python train.py --router_score="softmax" --init_std_router=0.0325 --tie_embeddings=true --init_std_qkv=0.0181 --dataset="wikipedia_en"
Below are experts of layer 9 (counted from 0) of a mixture-of-experts language model. Rows are named router (the router's row for the expert) and show model dimensions 160-319. Each number is 500 + 25 x the weight over its row's rms, rounded and kept within 0 to 999. Numbers have three digits each.
After each expert's rows: a language model's description of what the expert responds to. This comes from a sample of Wikipedia text that the model never trained on.

# expert 20
router:480509561520490486497458543504524511438497485463497508501516543523480506472516459503473507493478464504535491522501506520451521516527494529465470512509501495513524491536506526553512503486508484486539543488502496494497479506553516465520516464501509537501489492461470515465517486502534506524493498500532559507481523468472484512485539538462503545478471543503493461490484516493534496452506495490521498523506499479558452506501495440486483541514534442480478511485500503492497523489468495
It responds to: Punctuation after dates in infobox fields, such as the bracket before age 45, dashes starting fields, sentence-ending periods, section headers.

# expert 17
router:516494524513465436488487466469463529483483541505497530523481499473445497486511485503544476495457487468476525532472490517517471532514512448522508497522523488467487517533492483473502521514525471515517492499503553497518497477456514515514496502505534506528455475508485461484525480483522482527512508517520503498484430508507486490461525530445478510532529540475525469539517494494470527506517509500533516514495506494491548507500473511487535499469502500524525473580539483491504473515549470
It responds to: Line breaks in species taxonomy lists after Genus entries, section markers like ==, and odd fragments of names, such as Li-ver-pool.

# expert 18
router:536517437497501458535507486463519471484516499485519462452530512534482520513481578512536553530524519469521444494552492488510513478470465530454506524493506494484558462525463505519490515507492532479511491494459473510444478500482501542514537523472530509514486537519527453507497461479528542512517480512523499513523466504526484513479479504511502525502507549478497495514470493481492525517512495533465531509475510468505477496498477444506481499491490468523466481507488498488530455506458460
It responds to: Pipes and dashes in sports and election tables, like 6–7 scores, plus name syllables with umlauts or å, as in Bilston and Nordström.

# expert 24
router:558523514486510509511532473480451483500541533507512485503491548521505477533486525508511488482523504476516505491516544523528534512509523527487563459509474493481494469472516459514499489504475531474499478492488540467535482466484509490465506485477474473523467511517493484506479491486471506487506514479519457503497472535561489526520451519494480536469520523511541513523528514492497505518527470522433525489502529478536481484462541480564479450487516511517460458538513475512516489459486535
It responds to: Final pieces of surnames like -man, -er, -son, -ton before commas or pipes, plus month names and John or York.

# expert 23
router:466506499513523477529504510471491529465463452461509526501512521494530493488535503512490546474528488478500486521478485440469482514550487490486471462539456540507486501496495505483492495505499486539514483507528494486465539539527466533515473507494527452484495535500482508517531505474513484496473496520511511450529524536502523518440486504543519472518464455501516480514509504455519483497528499492505466517483524509468479523449521523498557493530460488495535506480483498484493477501520432
It responds to: Articles, possessives and pronouns in plot summaries and biographies, such as a, an, his, her, their, plus following word starts.

# expert 29
router:519498453457487491534497494493530494497474491489481470490481511488511495474492496513547456518492505512514506470566437543429523514522518477510516496515546518476468520549485490494514456483520502515545505534510481495480493476523495472505517492533470487494517497498531504473538518506486490530498516493490458520541508494489499511474505509485494472458546512465506526498496490548499510495510536454481504476481483514531489527461494460500522532456507508534546494487512447528525529471490501
It responds to: Line breaks before lists or formulas after colons, digits in census percentages and identifiers, and words like The, National, English.

# expert 0
router:468506561532501477481491476518516512524509492473485534462512478459508515547505549481523498489522494505539504456459507498496481497547491485514505507454491512481533517504527507526486496509487462502468520526506516525533536481518540500490521509530513558493482471411498473467487539517487484525497564483482521524514530504472531507518503493506480496505439513491463521529507514490436510549519497491550504473530501488473502498529530502519489537522491480480522501524518472489488518490484527
It responds to: Prepositions, relative pronouns and verb endings linking clauses, like on before dates, that, which, and colons after Died or Released.

# expert 25
router:522521458494497500544488469538558498529484548495466485538461501518533482500501532481459506473527523558555485496519530537528497484499564496537488495504529496532513469495498560496510511548518491516525464505481454513495484511510465518472476504536527475491515504487460487508466491469456475516523488502476553484527499478469472476533536499539546476553490482516508496500513512549540505471530470485482532488463487501452478531550495516503490505493486535488486497505462533476510507506487501
It responds to: Opening word pieces after a hyphen or space, like pro in rocket-propelled and or in third-order, plus and, to, the.

# expert 15
router:521516507485490517456502505509535487504490503468479487520523450436511524478480491496498557500461521530520531509502490500481455505511457527500492490502520484484525520535507490509492526511530493496494500502558546489533442476467516498491493547512506521531520516498500488484493448480471511486483520477486513500474510529502509546493456498528494503508481493495500525475496493498500464513540541511504528480500455474517502488501535503463495480526528505463480542497529482488475520503477560
It responds to: Capital letters after a period in initials or abbreviations, such as B.C., S.H., U.S., and the first digits of years like 2010.

# expert 7
router:509524492543483525512473533478497521498497450509455484516458520497527461490476486460521471479472470476496546475498489488550506492506484484463505482502454498538455523456521513506469471537500511491494491467505536479524510504474481500490456520508511491500523464505526523539494487508516415497528470477524514513546505440492482476491492510508556494515481518497502514510488480502472509491543539430467527534465498497490499505520483494518510473524490505507478508478525507518467539510460448
It responds to: Space tokens before years and dates, date digits, and odd mid-word pieces like fa, ur in foreign names (Es-fa-rayen).

# expert 4
router:495516527507502497503501511519484481496541544495481459512478555469518464487491491493565538497521504465484504468490507487460525518527544496516525509477500467525496493544459477490503489488474441449521514503484526516463485477487536511517525479556494546515528533519457506489507517525506477494511461514502492491531525482474507550497496540502514507517439521473477534510485494466515485480490515487458496505540559497499487492497475525512494497521501492500466465517428486469491480517506526
It responds to: Digits and cells in statistics tables and numbered lists, plus the word piece "in" inside names, e.g. Alum-in-ij, Hyac-in-th.

# expert 14
router:503503465487515510509522498490501459480505506510495448502491506485495523514508538520505578480484520505486491490435540511516492480467523553461528537503541484531541511516538494483503483502479537504496530499528510467530507470506487498493491425470492526508508465511485511495448474519548496475483497497506490522495481494526466478479473484539488540521490491520521448518487513526499557505513461502489505491482494516501486487509492506526481498496490476509483480466466465485499444465474505
It responds to: First pieces of personal names in lists and tables, such as Ja-ke, Jean, Andre-w, plus pronouns like he, she, him.

# expert 27
router:544547492519542508467513513527510477500493485542519443523559540476466479520488541472464503511511466500509507491527503459470490496460544535501511503482530507515490530471495531532477505493519519489459488501492545468501480540506516535527489467495504505561472500507458452504482464502510486524538490500501471530470482500508471502493523492500524487490521506491552496446509492486510498465478492532495505437492520543491564510487514509539476495510490554522488480475485479512505510537500542
It responds to: Syllables in Spanish, Italian and other place or personal names, such as Domenico, Vázquez, San, University, River, and stats-table numbers.

# expert 30
router:521505460472475575507557483504488473487532490548485466517524497429483499484498486494512491487483502531507519492478491475522529517526481476504532544501569485536509535527527488477513505483517544487489458476464504490487504491530548479465514466454502490495528481476500516452495482521507527441498516534475489533466484490508469484486505487513511500499498524498543474505486529487514483480462502523455459480498497530544499488535485517531481466473527550493500514497501500506492495536448505
It responds to: Line breaks, digits 0 and 1, and short consonant-vowel syllables starting names, like ra in Iraq, Ha in Haifa, and ba.

# expert 10
router:476534483513525446538460491488529494457488474537506509504506497508508493484496515527490505473459506519481485470489494481504518448507508509498470488490473532474464485514486489486501499487524499519516547505491491458492547471524538481514486477542494515472511490476483523530503556473481478510486476504445562495523484434471504501487479523492513493438457484487532474516472515520470555474533478411478507535540514517479489540509516512517463486514479538478496495490493545514556464482477469
It responds to: Commas, line breaks, and clause-linking words like which, who, that, also, plus -ly adverb endings (Eventu-ally, Collective-ly).

# expert 19
router:504483501539495531455505508497522467498524481520507487524482507529445504492507494508534484532517503468483498494519493509527539526501502521532518551487481495533507530455504496487514494504486499487513506508513505489529477515492491527507479538508444537493534523518550455468470476467492533464492523522451500517481462508487480475511536510500511508521515494486520487471540461480510472508432513524495500492511463523501552520514482533470491482509495540489477526534516507453437496458531550
It responds to: Middle syllables of foreign, mostly Slavic or Baltic, names and places, like ka, va, ba, in Odesa, Davout, Podmelnik.

# expert 1
router:460445526523541493454504517491501517501481515516548512507471476504514504576483485538537499468528495519553508516505490498491513485521509496502475540482497484474463514479517468523489513508489453484519520490513520491502519529522463484504507446529463511539546484496468479520495465507523508515518503464476479445468540478502489460530522500509491513476427468557492500485512492517510453515471522476450497517482517554470494487495510507472496510502525465501516506516492495551523521510502523
It responds to: Tokens in music contexts, especially pieces of quoted song or album titles and words like song, album, single, wrote.

# expert 22
router:462484463533501506500498515518525503496504517501544526492558504470481520520460487477491484475477562518491468491538471528527505482483541495527515505478491540514514403543486456501532570526489504481505513546542465461499526513485471507500474454450495526496475480503502498535496509515476499539530473514477506492515492499502515508491512508505469501474477505492467505513474535488490467480479463553536493502450476501514494494505499459488541522497505501536535464431491501498539479530524540
It responds to: Tokens ending sentences, names or table cells: periods, closing quotes, final pieces like Le-ip-zig, Sigu-rd, plus career or team.

# expert 6
router:526513516498472497469468545477510480514494450500487519514472512496491523503483481506523526489485489440489468485479497473506526523505490545514521514501489465475532472513496500471512505481491488527517501474542467561502479470481508531477549527504513505481521509496493508481482467505485532487483505496514541508491520541523481497478492478476479520478453528477486547565487496451504528494480497521534481560497515482505526453467562523493517458512530471504481488489487489505526441501536519
It responds to: Initial capitals and middle pieces of foreign personal and place names in lists, such as D in Derry, Z in Zhaoguo, and s in Yusifli.

# expert 9
router:492495492492504507465518430501471505465512525474473537520484466536537466479495477482481513490510521510469554537500503504533473517512474501531520485528522510504475504478491450526447523495473478499527502545477509512499548501465478498498480520539474486513465490470498505494521515481523490524512509448545514478540469459496446513463437494453515476505474479475499528440528446497497525503516494492499526499541517476473482501504481476515468525495460497481535491484524489529496491497512475
It responds to: Adjectives, quantity words and word stems before suffixes, such as first, several, older, theatrical before -ly, and digits in tables.

# expert 12
router:560521471489528525501531490491461514526494463497514507531493499528467485539512466481507523515512462505527527481503522517477484499477507473555485469485479472516475505444504498496481489491527532498461468533502518528479493530469476500529455523481522496463471549485522520494561484470484503468512517493544515538498539539455491452467531509471503467504512503461520511539518457484539516485488461513527504503524498506463509496466533498464465496526497520544519506462454506483479501489514503
It responds to: Syllable pieces inside long words and names, such as Meso-potamia, Mio-cene, Vi-ta-min and cata-combs, plus capitals starting names.

# expert 11
router:508507483483506492550493532477454519552532538507491512482492520522463524558523524512486481513482527512520450509480503478510525512468503444500476505524506520492487488561501522474501502527477504466488476509525480447505463495473479515517507459464477492475508531493491480481485497498500504491507476473460492502484524492491509507505492497478495473469516515505482512484490531470475483512506443469501529487567536503513525473492448488440532519543483498520538526508468486516503532467465488
It responds to: Spaces, line breaks and capitalized words in names and table cells, such as Burkes-ville, Memorial Hospital, Time Traveler, Pld.

# expert 16
router:471481458495473467501445502543523462537498477511531517525506498533534505486509501474494490505541513499499533478466466500536480501493537521486500486539466526517497489511486521473498479512548496496500535461488451492483508514507501468498520546535511524530501468516453557515475536506511514555493516491520541481513491500452499525488527531513532479517480499487432544516493509490458510518514476483465485491486477499527473514496512487547519503497464517538498508491544487489489462545467507
It responds to: Prepositions and possessives (with, between, their, its, including), and line breaks ending infobox fields like Key people or Industry.